Experts of a small language model.
Size: 10 layers, vocabulary 2048.
Experts: 64 SwiGLU neurons an expert, 3 picks a token.
Training: a variant of Adam for the experts, 461M tokens, 3518 steps.
Below are experts of layer 2 (counted from 0) of a mixture-of-experts language model. Rows are named gate (a neuron's input weights, with its number), up (a neuron's input weights, with its number) and show model dimensions 80-159. Each number is 128 + 24 x the weight over its row's rms, rounded and kept within 0 to 255. Numbers have three digits each.
Before each expert's rows: "gets" lists some tokens that make up at least twice as much of what it gets as of all text. This comes from a sample of Wikipedia text that the model never trained on. Tokens count by the router's weight.

# expert 18
gets: " of", "ing", "ol", "k", "c", "b"
gate0:163088142110086117106152126090102154131097149153125148159121150111099114159114131104095170103163140160110117109122130125137111119143156137138109124112155157136120075138130139085153121109104143088139158139124070122105147127081125161143174128
up0:127092119133098162123140109136135144166140121134151121127141109133110129114126082124148141090142132116166125164116129123123133158098102168168097113138112145144113130143105150167132171139133117093154179111141165188124142127112094110086078124
gate1:093087124144108099135140134119097161152125143143096129161125119123089134149142139086105145108116128124120088111109137127087092124123132122115130170088179133126170104163097145098142105128112107103109118131067079105105104114061107132093160108
up1:096180098101158107111113132157121121104160106111127110128146121142136163161109102111086136109130164132096112109142151137112097092141148146143168124117168110124147112134148069110112095105141141159125108130107108107142085104145153123193144156
gate2:120129103128052064109095126115149104137135152133128129166138138138128150145123134116071134115158136128127105118145116098090127122121168152122119125126125157103172091153106094085150114111155146117116100154109100139091145103085108152163148134
up2:138135122111096148076110105127087144164128104108153131149176154169118127110098115113141153096121107120063132144089137096130129111160103130143126114147172121096140117151156128138121115123126170135123139130140148139161089131177126118103161092
gate3:145092119129112106105098127098108177166155147132128137184121135134140182136173126136138134123150136135080123110132137130107084117164151131147121143082139100088170072135106111077167107117091113096141144121100112115114152116091132140117103121
up3:110115115157089147141153127134151118110111114163131114132152123133091166100149087099167156081114118109130117129104099121147151141099085121172146125144109177140123138155149116152113117151137092098079155121130133166103103145143118132105088122
gate4:122149094094116099110082149127113133145165117111114168157154140171118122187136150112110159124158133165121102088143132136121130098189168160135112192087141104104158088132104120116145134127136107128119108122080067136134096115096146123147183152
up4:087109098134135119113112145140113065077175122115117107142133112079124148132137143113130164133137105101132159074116104126122122110129128121121115132140126149125120117109127123096140105117063116107132138117139127129107137136138116127166125144
gate5:137127068121120123106093154119099143133127144153110133162094139141127114178123134100120176131149153155108102106113123125118074133158185139119114141110148125130149085135122109066140135157138093121132113135089093135131124146091132153137153115
up5:159123133143131165151131112135154110187100147150107115092134127138122093106129133122184112106134096137169153113128094128171142171131130109138114136117084130139102122126121149157097163146151110106159155126114163153150167151126140128120122131
gate6:127106090127112089106092163104075130122152094126118133163140149131122076139129133131128177143163144135084103089131110121117089154156158186145115152123153119091160091137120095120157135082107107125149115098098114094117109130085132127150161115
up6:132122133165129119099106137112136138110129097169076132094120118140162123078169124137153138154115157134147133127105104106103145150156052169123118145133118149132134148159120123131149108157141131112144144101136096129128100139141124104094100121
gate7:158075112143093123121131147120127147118148126126110128160129129170149114112148117091119174155151163140103107102146139122137106112152162153163125138126149125154171080143082114105133115101120126081148116128100079136081135125077093138087205128
up7:129135122086144087121112149105097090102160125113158130129106129147162126177098119133096106092133121132148131126105152129118104121132157119115139125132122108099149122118122132095115117124093098175149101148116097118155123116144165147213129125
gate8:128125068128146128077105180143090140112144113145146106171148106127118123145133111121115167107165147186077108128133153138128105117152145167135102125112117113149174118146114101099132133122136139099151090117109105150115107128102115148113139105
up8:095141139137157120133099162129125158096114142098119108153141100127132137126144116131109127124127104127105135119181147112139135103151147125119136121151146118107136134107091164101110163131131099190150136103129127117152166127132097126160178125
gate9:141145106108119098118161135132101141145186166140110144144139127116131146181129124114153179125157145181112153072138120116110091105167188151125140135115152127110157062125112129066132132112112085140139110098075121091143094109091149139113149114
up9:123087140072129130137130123164182109176138099131157169129123167119171168140088127122120170105134157153145128134140128116132160106110103153137143127150147138127163097106112126113124148127100128132101109169102076154128139138093203125153115110
gate10:145145153084082101139098113191140085111130129103130130117154135174132117168185132133124198138088134160177152125135135142126100113125136101135077131074124140141129110094131134143152151126150122149157156106142097087134115142099177110092166136
up10:136113169136103122149110124165132104145128111095157145098146121168138105143168119121148150165092107154122125155116093100149117128148114138149104156135089091113133086126126092123126155100169137104148127094118130115121160165136153135080134114
gate11:146132065138096119128124130135106138132124172118137141168120115170113138194134107126102106105141170140174120129159092153151124077141190144126107158075152116116130144110072104117118126118114136124143116096114110128107083141117165156105140101
up11:118131109068118087144118178135096089144137118122100127159159163115097127148088102113143109178143138124124101125106143147097125105135129142141122118134096062110152090154104093143158147135107140132141121167111127139098119120129183133169109112

# expert 62
gets: " In", "%", " Ch", " The", " Cent", " D"
gate1:157115104132084113092125183096124162142181157153088141155117114147117115145132147104107128107154160140101116117126112108105165150183099145125142121091180114103133120128106096056109079141133083064146149102092074143128111090120111117112115132
up1:171131131131141132128116143133154171070113142179114125123126142137096145137184098125136178155163113140131123123107123111152111117156124104122115128145146129158095117149143110135100086102179086157085100123111115080108130114096122142108195145
gate2:125134096138117113149094144149137174137135117117135141115161129154108106128180140134121153130130149176110109121100125158090147152159116165144100117070120102072147077096133091109110182130127124091084130108108129115098132150100132111117144109
up2:115121132143135134099136122124134155112165140100143157126114105105137092143076135144149124121110133129111120135142156107072182098131184126137149163119156119161113118132117107128123097141147130139135114070120120111142110116131168134147126155
gate3:123130117124092131127124139148097140153156130125098139149105105142128122137175175138124131111128163150112111112119174146116115099145132163059121138097143119087128082167136112099112148125104090111110134131069106132147132129131129099095072126
up3:118129170103094157134125131119105100104141145167120154103107125150116141141157077079102129126110129150127121108092098126122105109137104186139114098137109080087150112106114105108126143113114096110137144148088137150116112130086093146128074152
gate4:127142120125142108131149156145131141121157126161107117145149119121133131091155101087132156112142120135116101142114147124104095131134158152139101165132160131081112119141138101087091148129119114141149149130114149142129099070118122117101129100
up4:112127118144118124143143099166167130085129112158104130115147152118119125115129142108157150133157146126115124168166105114170098082115138119110123130159081189152090156159140111121152110144134080100130119172159158150156099112118117142143138146
gate5:131137151146133083121116151118103113150185130122108146152111114151144145125110121119152159115192166130145157111112123117116133130152152146134102142132162106134167116134112104095108145116106166148157159159111151144129162149132113122176128166
up5:103118144097101155141135135149135138113093152150130144138144111116101105166103116136105136149082116135135096160146136133124127117148124103122150150121099133079136110109126139121125112116126077105121132082112099129114089105122112115079154120
gate6:141174162107112108124110141133152147150144141177133139143139114138149151120124142147163135102124141121137119117097100077112126138171068115124104117125157125116119145149126101086138130134106150129128120167137134111161120152163137130152127167
up6:135135150102130100130102147149128156176115093133115130161105189086155137116107137174162120105128113124120106132127133120111113131126111112121100124115162124146100125117114117124087192140112203139139120156148139110110125130147168126145125164
gate7:160138133115117121150168159116104117127160177113142144114112125102100110146139095132112140096115101136119149128130118077161113152113131136135109095122103111058101128178092118145109085109144120145095135127101125145129098090144149149172135140
up7:141127119155105092190098129091136139087108150105141154145146166082100160108133133150095127113158122142113166174132153092120095132124116151186118164145149128132130112180123129127115164134111102116153103077131129136116094108154160086135090147
gate8:137108087110104085160142073109109180111164092143108106114105118094149099133122112115162142137141147212138121153082119101120083138143135121124127148106146150108149073130138138116115137133103137112102139072069104104108144112084108103116143174
up8:115082130097132117139138078105113158118096098135126127119106141106149129133127072152148119146112119190123136154112086110141066157130128127091124127122124183133155090146130186125162155107088172125133137118102164098130126088086144131094139155
gate9:172163142094109135146140122096121136116158129178095117129102098147118157170114104101095155104141146122116125106123107122108118186174146127114111110129128102083106082118106119133150109141137076058142150109128090120105115118162113138091143119
up9:123154099156126123108108141173145139117099139099155102106165118109110132120132160135148147131099124167094129126148148188151134160144124109137131136110154133181104137137143150149130121144143100182065124096118123102159135145108136102129153118
gate10:102140176115119102120116127137113077120188090144045148133073106111124140118135087118131113133160117106130127130131115110147137086118119121122077129137124101085125127160125093125157141134111155127176086120143149165159134139149113130131133128
up10:110133111139131143112112107156130129113103154149143110128150159112102073100112106087104130139136118139122102133168165118150119154124153101140085093119137131155108145106152142144093091124164149085103154135121119095108132150106131164124118126
gate11:166119120088100106110112162110096105128162110128129137135176126116150166132116091105129135112091123135116113120123108151084092147161138148102100117129160109082166104156118095107138142127095125142139157058105104127129127135155175179134144127
up11:107122099124135122129131105115125100157135094092133109091164133123148157105120100083110077132104118136122163152130103132110118080132100152129129093134137108089099143174139121157136151113136151157149116112155155111114136139154169147161126139
gate12:132139140093148180105120111152138109128144146100158116099137125117113155153115126122102116120106125114118155135135141144127114144127137122124181131169097127119096175104140153153151160142168129120155114131145152106118133141161159144134150136
up12:119145140104102148141108159123109128123162136137112134133129095116116124120086144145102150095114112140123119104100093119079129128158159163118086133138156090079159114091144100105112174110122119129138154079081108115144164103162152136088128134

# expert 63
gets: "er", "al", "r", "im", "ag", "re"
gate0:140113130085138142078133115155111110137145137144154144154138130109133124143099167105165134142120185159135097062108110154119070114161150148111133145103093113143128149131146125124134118136128143091090088125109128151137103104083132160126108094
up0:133140121121120142115122158171118110115121141153141162112117125140109110177121149095160179139170167143095103071075102153159127093125131152093126117157123130143089128136130132111094153126152128083097087144136116114104140131095184127102137119
gate1:114111110124132102107085141097118137148160096120100105174160135129121108174112134123102186097138134163137126117096084143083103112113148170138106149124129126124146128163130113074168144108147102114139143110103093169132097105095172132129120131
up1:123156104120122094100125136103097140126116140160170192162137147144108142181129149136138151120134138133147172110160170138133091094144150146103126141087148106102120107103110088109117122107125102111119141164127093109123115143132158158131127154
gate2:126125109117128081130080151111103150110136103130132136170128136115077126172104148131135156143165157151118120092098140134105084151160159159089117157110155126153151081143097088111131123097127118119134129148100098116124106134124106136127158099
up2:081149099142096118118114173111127179101181137149143118137085131203128120161125153135133120113130126115059115126159134109143131141087132142057147136141166107128125113103129098149151107140137128108099132129149144142122128092142155135130121165
gate3:156108134127180117115117141171095117112163102114141127100104115123114095170136136137116136151144124164129123140112123120146069115162128111142141130136102065114122119147099102100113119111124113102165107157088118089154150135135124153093136111
up3:111166117126098141142106141092131152144131112137161122172147107127163102086065107109135149093126122132104127122147160097098165111124124132090136130078151163135126134109174154125164156160108141167090121092133134174118098070132117140141128159
gate4:127126118120135096082096146095124156124128146155131103127133107132092113150135131093126180131137165144139144123097133131093122175155114151117122151094162111108115078124093125105137121071105124089112116089104078115137133117092135165119161110
up4:119159158101095156135142181136182087146153100105117109129155124141137156142127136137113119149141148128107099133078114154149144132112158123136117141138123155119130166151102152086158169119143145142119101139142097161116109123121106110161150132
gate5:129152104134126122144164143132084155159116151155130130140102127123121103147089103131153139123169157169170096103113117129144104102111186147175146154105156095110153122143129106113172127127120113064160156093115071100161098068066136143105101117
up5:097117132135137166138138081180107112119097128117099093117133124112149114133132105134130106128135112138148122119085156118176129138117117129097119142155152156100118139144138152134108144127167112106139138087164133137137123169083114091140105173
gate6:105121131098093098172127124163134159133111142148153127101135160143122104123128108132115161117184136149132123093086126108122111127107155135151147133111142085111163064110139127133140118109142098131104150103135102111118084083096170122150129147
up6:076103151107098156162125115159106140142110119141121119120134102126136087118097151157134130127164161130131134118074111161138128105127155111151097124143143126119149176140105149140157161145145121103154095096156155108111115129130138100115120141
gate7:091100121101110097094155168129135137133121117132127134157130119133100111122091110119144159120143159167124102112140132122084114145181178134159126153078143086117177091127169116087159121102101125080108136094079113141144101100085177145134150149
up7:097151170151090154145127092143152108108161102138132079128144105123140137081115100143141104107100090121140113152136114124120118140126096092113093124139121159168110127118150164143133154158129181115152155129120152156143128143157145109112118124
gate8:139089119155099119145093157140106139145117116149118145163137109124102127144094151109118160116117138146131087107118131139102113149165174147107104182113126126132153073185120107082166117126119109088138154095083051117111092129090138123118117133
up8:121163102115141076093123189105086169142103150116129146150116171162092128178117132130118168112161160137121153090133159128114129106127161155110140135093156100105142076132123080101118094072130105130103117146113135123115141119124162177129124114
gate9:147122127113096136152075167102123121161130097102134114161169132150084128166136132130126149117154150157101132124081128160099129110170171145155094138094148141140188131140112141063130131134083075095139117134059077101111081147095119166106164129
up9:115121171143106137128128129131168120175136130107133104111132102123168134099154101145136113183101073110128086148105095129133115129131102097180099098188098141172126140145154152112135166148065141116124086095128110132117096152176075106106137137
gate10:147112098140094084118078126161117124152173146145137131167114105108114128130107168108128174117135152147148069140131101131084112129163125141157110141105129158112133094158124124065172156139134138095109118133097099145119117125132122139097141142
up10:121142093102121118126116156102081141147104154148118158154080191155108159151120121110116142148183137124108160108143125122138140095118160140089116141121109112115150094126122104111113129131124113132123119101120113093109113121108160139131147120
gate11:107143096095142122144111131164115143128125103119102156122123133130143063159148141150117140128115137158107146081121148156107069117175162139169122100107132127100110107131153130130117145126145109123157140139109093131122104150172134133101164164
up11:195108127174126159156137144116155118163125148121123104168127085126120126101085147122120097118117114092166080136138126107139152138131114121129103169132137142148163179127115131115137117142127162132110091116116130156121134123117118111122096077